Weights of a small mixture-of-experts language model, trained from scratch on English Wikipedia: a softmax router.
Below are experts of layer 4 (counted from 0) of a mixture-of-experts language model. Rows are named router (the router's row for the expert), up (a neuron's input weights, with its number) and show model dimensions 0-191. Each number is 200 + 20 x the weight over its row's rms, rounded and kept within 0 to 999.
Before each expert's rows: "mostly gets" lists some tokens that are sent to it at least half of the time; "gets" lists some tokens that make up at least twice as much of what it gets as of all text. This comes from a sample of Wikipedia text that the model never trained on. Tokens count by the router's weight.

# expert 27
mostly gets: "y", "ation", " of", "e", "s", "o"
gets: "s", " of", "y", "e", "a", "on"
router,198,165,180,238,208,185,202,197,212,177,214,208,198,220,201,198,197,196,194,187,193,182,253,196,177,173,224,168,215,173,206,205,179,205,211,204,201,176,198,175,213,252,164,192,191,173,196,211,166,220,187,218,184,244,217,187,203,199,207,158,161,198,192,194,222,235,228,205,186,220,188,205,210,193,260,210,172,175,197,211,194,200,204,207,221,200,201,185,202,221,209,207,178,228,179,189,258,163,180,207,215,207,190,191,219,197,170,221,179,205,176,189,195,209,202,191,200,185,219,215,228,189,217,190,163,201,185,201,187,160,191,195,185,214,167,189,210,227,209,223,194,214,203,210,182,198,213,171,211,198,136,173,221,189,206,184,194,245,201,228,224,215,197,210,169,182,216,173,216,182,218,210,192,208,221,210,193,188,208,244,208,221,212,203,218,221,227,200,208,208,178,215
up1,228,180,186,203,189,189,170,220,209,210,227,223,198,210,186,208,198,199,179,219,214,189,217,190,197,206,200,152,195,215,234,200,179,225,229,220,216,200,184,182,243,164,188,192,202,235,187,170,188,209,166,210,183,199,222,226,224,190,175,183,214,222,192,190,225,211,184,209,195,179,208,204,195,204,170,205,165,210,154,216,226,172,215,148,189,206,191,200,186,240,227,179,175,205,187,200,172,195,221,165,212,204,206,195,200,228,242,218,169,226,210,182,211,178,204,208,189,202,170,178,199,174,209,211,205,172,196,237,196,187,226,165,241,221,191,195,163,173,189,185,198,198,191,203,202,222,223,227,160,179,194,190,195,192,211,210,197,246,189,206,204,217,203,207,187,208,205,209,207,211,219,222,205,172,185,200,206,200,180,203,161,208,182,173,162,208,250,167,175,186,203,204
up2,177,177,163,216,192,222,178,228,199,173,181,212,194,196,232,180,189,231,159,233,203,186,190,194,191,233,193,196,208,184,235,212,201,205,234,206,223,179,215,197,206,174,209,208,161,231,210,168,165,180,190,198,203,210,206,187,170,198,204,190,196,203,185,205,198,215,208,191,204,193,182,188,193,184,187,196,222,226,197,177,191,226,188,230,169,204,178,175,177,226,201,196,203,170,211,216,247,210,258,220,191,200,167,205,186,218,186,208,220,204,250,199,225,195,168,204,175,182,210,263,199,179,214,206,200,189,206,207,163,190,204,216,233,190,174,199,207,201,187,197,209,220,191,219,190,202,190,195,181,192,204,182,205,221,197,193,216,191,172,208,200,188,183,191,195,218,226,187,180,199,199,227,213,213,149,222,203,202,157,244,182,194,201,190,187,198,175,168,242,177,214,246
up3,189,196,229,230,207,233,184,212,207,196,187,180,178,231,196,215,178,197,190,178,208,209,181,226,240,202,189,212,219,190,181,186,182,233,210,196,211,206,180,223,232,223,168,170,196,207,205,178,201,213,217,199,185,166,200,185,193,179,192,175,197,184,196,218,210,215,220,176,213,204,183,136,204,189,158,212,180,154,185,198,182,208,187,203,193,226,212,203,207,217,197,184,247,185,197,214,196,190,167,221,178,176,189,181,221,192,176,213,207,239,242,202,170,233,205,191,213,208,195,226,210,195,198,235,214,173,188,208,179,215,243,200,210,192,177,225,197,181,194,211,226,226,201,235,201,211,233,192,196,212,192,191,224,178,220,219,223,242,204,173,205,208,221,193,198,230,185,189,194,203,201,199,196,190,163,263,241,200,199,209,180,206,173,220,183,192,174,226,199,192,228,209
up4,242,228,190,208,182,185,197,193,206,194,195,199,230,208,192,206,211,235,232,199,236,201,196,204,217,196,201,203,202,203,168,217,194,172,236,210,205,210,231,200,223,210,216,206,170,226,190,205,218,218,180,202,233,150,169,226,186,182,178,226,194,196,227,174,188,159,208,211,191,196,233,241,194,187,207,205,169,218,206,188,172,183,216,212,189,205,202,212,203,211,194,207,196,193,224,202,179,232,216,198,194,236,197,184,205,248,185,203,166,204,180,187,176,201,159,166,188,186,197,249,172,194,220,228,209,207,197,189,193,212,170,197,186,229,170,175,160,211,214,212,195,182,218,210,237,196,224,218,233,198,233,220,183,166,220,151,236,203,214,199,213,189,186,188,197,214,197,199,180,206,234,191,207,223,208,208,223,189,215,154,208,198,195,191,220,175,191,209,195,218,176,172
up5,195,204,200,213,215,177,206,180,179,192,233,232,203,175,174,193,188,195,196,187,208,204,171,217,201,160,197,200,210,177,242,182,196,176,164,188,169,207,187,202,204,179,171,197,216,189,199,182,214,183,208,252,174,217,255,201,187,158,222,187,193,198,190,162,199,207,194,196,189,185,193,204,224,191,233,193,176,178,197,200,245,209,184,214,173,186,208,218,229,206,227,187,212,229,199,190,199,208,193,181,198,203,173,260,191,171,183,215,212,149,201,182,198,213,207,188,194,187,269,207,177,191,171,213,185,189,184,161,198,203,192,208,201,163,201,204,194,226,204,225,179,205,192,209,222,205,178,213,184,193,185,190,210,173,188,199,209,204,183,223,189,180,210,190,214,181,186,176,199,179,180,183,204,198,189,153,228,199,175,205,185,223,189,194,255,218,208,190,176,198,163,193
up6,190,167,241,221,233,175,203,166,192,184,168,204,209,199,200,212,200,197,186,169,176,227,194,168,194,209,254,181,178,227,188,198,202,208,201,173,230,215,198,174,209,208,181,149,209,201,201,192,202,178,175,203,180,215,249,195,200,213,218,236,215,219,224,180,192,198,198,208,167,192,164,195,213,179,231,217,184,163,197,176,189,214,192,178,196,207,214,201,199,216,168,187,176,212,169,191,173,230,163,197,211,201,179,193,184,236,178,193,177,190,179,199,224,223,217,179,179,218,223,185,217,229,217,180,215,206,180,213,185,189,203,191,218,174,230,208,222,167,201,240,196,231,207,189,204,238,232,212,181,190,169,193,193,182,190,203,198,208,163,202,205,232,182,185,193,174,213,190,231,206,238,175,184,212,191,189,227,220,188,205,237,188,215,203,184,178,212,192,199,215,212,217
up7,239,175,226,167,191,223,187,180,180,179,228,212,192,209,202,211,218,191,175,192,188,183,209,196,201,190,190,211,207,199,200,203,184,209,216,214,187,179,215,180,190,214,212,217,162,216,220,196,150,204,196,194,153,188,156,192,188,181,183,212,195,187,197,217,219,188,223,178,208,239,176,202,224,205,237,197,184,194,172,195,163,186,228,189,203,198,224,202,200,190,191,188,173,205,196,191,181,210,181,225,204,206,218,220,191,201,204,192,212,179,208,203,181,198,186,160,192,185,188,212,203,216,193,216,165,191,214,193,243,197,205,171,182,188,200,167,186,263,165,181,270,187,200,221,182,185,216,185,201,194,193,197,141,204,192,184,217,178,176,238,222,179,189,175,184,190,182,228,206,226,194,210,168,205,217,213,188,199,213,220,193,186,181,188,256,189,171,199,211,180,213,221
up8,209,174,206,232,214,224,200,213,201,191,203,191,196,211,165,227,206,212,211,167,185,223,184,188,199,210,215,173,235,140,236,192,157,229,208,205,253,223,238,212,200,219,190,193,203,230,170,196,203,217,192,167,179,198,190,198,209,199,196,227,198,214,189,218,200,199,200,189,193,164,218,189,199,216,205,200,191,180,213,197,195,187,171,221,196,176,192,206,173,217,203,230,208,203,203,201,197,189,224,229,197,195,205,210,198,237,161,212,205,190,188,215,218,196,214,155,195,188,191,224,236,210,184,238,141,201,166,200,214,196,183,226,230,188,207,207,204,198,178,196,205,219,217,210,180,190,200,199,199,213,164,201,210,229,164,164,195,215,164,146,187,200,212,215,205,181,165,197,186,166,230,209,198,204,205,230,216,179,177,223,192,212,220,174,180,203,204,205,174,228,219,178
up9,221,201,195,221,172,200,219,229,176,191,192,226,196,194,203,185,189,213,206,212,199,174,192,203,201,234,252,156,184,195,147,179,218,218,206,184,229,166,189,202,206,207,217,195,192,172,183,227,193,197,188,214,212,204,175,214,197,171,202,198,204,205,235,231,228,209,230,212,187,209,199,212,222,196,233,191,207,184,197,211,226,195,218,180,169,160,221,194,199,200,198,234,231,153,180,201,200,217,209,248,197,210,210,206,201,230,205,191,174,219,222,237,211,219,192,189,184,189,207,166,203,204,184,161,202,189,220,210,202,233,199,199,214,188,215,204,179,205,176,237,169,209,187,230,202,198,208,166,237,185,186,170,197,223,245,202,217,195,208,165,215,151,179,183,191,169,193,198,203,197,252,200,200,214,213,200,169,164,194,214,184,215,221,178,203,213,190,221,185,188,190,194
up10,213,173,235,221,226,204,192,200,171,194,209,207,190,239,182,207,233,214,195,218,178,192,226,195,175,171,240,184,211,224,184,225,203,195,222,217,209,188,227,179,201,247,179,227,211,207,183,177,212,165,214,188,187,205,172,189,231,221,211,201,189,214,198,201,175,178,226,233,169,173,178,201,191,191,172,180,179,180,205,158,199,220,204,205,175,165,191,182,217,180,218,189,220,200,200,201,210,175,184,177,194,224,237,250,199,225,198,191,224,187,165,153,200,214,213,216,218,230,201,220,218,238,201,187,215,198,208,200,194,196,224,189,209,192,203,199,197,203,199,195,204,209,223,184,198,222,226,198,176,189,186,178,218,208,193,207,247,207,235,208,198,200,243,208,201,242,201,175,231,156,215,211,215,179,195,195,198,190,213,200,175,232,224,215,194,213,213,165,202,176,163,188
up11,211,215,186,219,228,204,159,180,156,163,177,214,189,212,212,186,186,220,177,208,202,215,191,152,182,197,240,197,234,210,249,183,183,224,227,185,155,205,188,238,214,229,221,181,184,201,181,219,205,173,220,201,200,223,188,205,168,204,209,203,189,194,202,222,183,198,199,194,198,135,147,176,200,198,210,244,205,212,173,205,187,210,230,196,218,203,185,226,185,187,198,202,178,218,161,214,237,208,204,201,176,185,220,167,177,195,198,214,235,204,199,191,192,193,206,183,208,184,212,207,179,190,223,199,213,211,211,220,203,210,244,219,190,224,184,176,217,238,218,203,214,228,203,195,200,173,177,167,203,218,202,186,226,165,193,227,185,204,201,217,205,220,206,201,163,174,178,180,184,191,203,204,210,189,220,223,195,220,207,227,174,196,174,185,197,197,188,221,189,206,179,218
up12,162,193,172,222,200,195,237,215,199,204,197,182,177,198,174,195,205,187,199,217,208,184,209,233,201,198,169,202,218,223,195,189,202,211,184,177,198,168,213,185,214,218,220,248,227,192,155,247,274,188,223,149,226,203,202,184,208,216,223,159,211,232,194,213,194,197,209,207,206,211,155,206,173,187,201,184,186,203,189,194,196,206,206,214,229,207,198,177,203,197,197,198,188,180,214,220,212,175,190,189,182,201,203,203,245,232,192,182,214,207,166,180,183,180,180,161,201,174,164,166,188,187,187,195,190,168,208,214,183,190,186,175,200,210,194,201,162,248,220,201,183,212,213,210,214,217,199,235,216,182,175,238,229,205,239,201,160,198,190,190,209,179,199,202,211,206,216,195,213,187,243,191,189,200,205,199,193,222,223,189,188,207,218,214,218,191,226,213,196,199,190,216
up13,200,180,185,183,187,186,161,206,197,234,220,197,219,200,184,198,222,209,136,185,235,173,209,180,187,175,209,185,228,240,216,232,183,176,199,178,232,186,208,170,203,237,220,178,173,197,204,194,192,219,200,196,194,200,221,216,188,215,209,208,193,195,158,230,193,183,205,243,205,201,183,187,227,175,204,215,196,196,162,215,232,199,195,166,218,174,193,176,208,220,196,177,205,204,166,227,225,208,197,198,172,183,181,183,203,229,199,159,195,194,199,165,180,196,211,205,221,211,194,184,222,236,191,211,206,181,194,228,187,168,218,190,211,205,193,190,215,209,184,232,196,196,188,197,205,207,195,211,172,197,199,178,210,194,219,215,180,209,232,242,195,189,210,178,172,197,164,190,172,212,204,234,165,154,228,213,230,205,149,183,214,195,225,187,217,209,215,192,191,212,188,231
up14,166,189,196,225,215,201,187,190,182,215,196,211,190,195,196,195,194,177,177,192,187,190,206,187,206,196,204,199,193,167,232,196,202,191,191,160,247,200,184,204,178,176,209,230,184,195,208,195,199,210,164,170,251,211,217,219,199,192,201,182,207,207,190,157,200,200,195,199,201,180,194,185,217,225,235,186,230,189,202,221,209,178,159,196,247,191,223,183,192,226,205,241,226,214,227,188,226,195,208,212,210,193,197,187,205,228,207,238,204,177,223,203,209,214,194,222,197,224,197,221,212,187,174,182,170,185,202,201,226,176,203,184,172,205,204,203,220,195,208,198,195,213,189,190,206,224,196,221,196,219,196,181,203,202,200,179,182,226,205,236,153,227,243,193,205,188,184,262,218,183,173,182,198,163,230,184,246,193,210,226,200,214,216,207,185,225,252,202,169,232,181,165
up15,164,179,172,245,210,226,194,177,168,196,219,210,186,222,193,222,241,228,183,211,175,214,241,161,186,231,244,173,194,210,210,221,192,179,208,193,196,197,188,216,197,173,183,218,201,175,228,207,202,201,211,203,174,201,197,193,206,181,195,220,192,221,202,196,191,198,198,229,207,186,190,248,207,206,211,165,194,203,208,218,215,183,213,192,180,202,207,167,198,192,212,215,175,197,197,220,187,186,202,221,216,188,200,203,210,196,216,218,197,167,215,176,210,219,173,217,201,219,167,208,165,197,245,195,194,173,198,211,174,196,213,239,192,207,174,186,211,194,196,206,182,212,209,187,238,221,198,206,184,249,196,195,218,166,202,195,229,190,153,249,246,198,190,201,220,217,217,164,211,208,206,173,175,179,205,232,193,220,224,204,177,203,194,167,197,226,160,165,187,195,204,178
up16,210,176,184,212,197,206,198,167,181,199,223,210,205,182,144,230,201,172,195,168,213,201,210,188,201,209,203,211,206,210,167,218,218,220,216,206,172,199,178,208,215,199,187,220,157,199,205,178,171,178,190,195,214,182,207,178,200,203,191,186,205,190,189,175,219,198,213,201,190,190,236,222,210,201,196,214,210,182,181,209,189,176,170,212,177,233,177,156,219,180,169,199,190,181,210,238,197,223,185,207,193,176,194,226,245,221,213,259,190,226,214,159,205,218,181,237,155,173,184,215,223,230,232,189,187,162,170,210,218,183,191,213,189,197,188,200,212,176,206,173,182,204,233,181,178,227,173,239,201,179,191,193,200,176,202,179,182,175,177,196,224,214,204,200,177,203,198,225,175,180,185,199,185,210,206,216,212,227,213,221,170,216,176,168,229,209,203,196,230,186,186,196
up17,201,216,176,236,166,208,219,194,208,174,202,194,178,212,194,211,221,194,210,216,212,183,240,206,183,176,211,196,244,201,219,196,193,198,212,207,171,205,220,232,171,185,180,200,189,191,184,186,227,165,168,215,206,224,209,245,208,171,248,162,191,233,212,191,225,219,203,219,196,200,191,185,188,201,204,175,192,187,218,196,190,252,266,220,166,240,179,229,202,180,178,213,190,191,228,186,235,227,217,213,187,200,210,190,201,206,227,205,223,190,202,194,183,187,194,187,234,153,213,207,192,201,201,229,178,217,232,186,179,190,226,196,205,206,211,212,202,207,184,209,192,212,200,197,192,209,226,178,165,246,168,204,199,202,199,191,214,237,184,195,176,203,211,212,203,193,189,184,236,199,186,182,200,194,243,203,206,193,176,217,213,242,205,217,215,183,221,203,188,209,167,184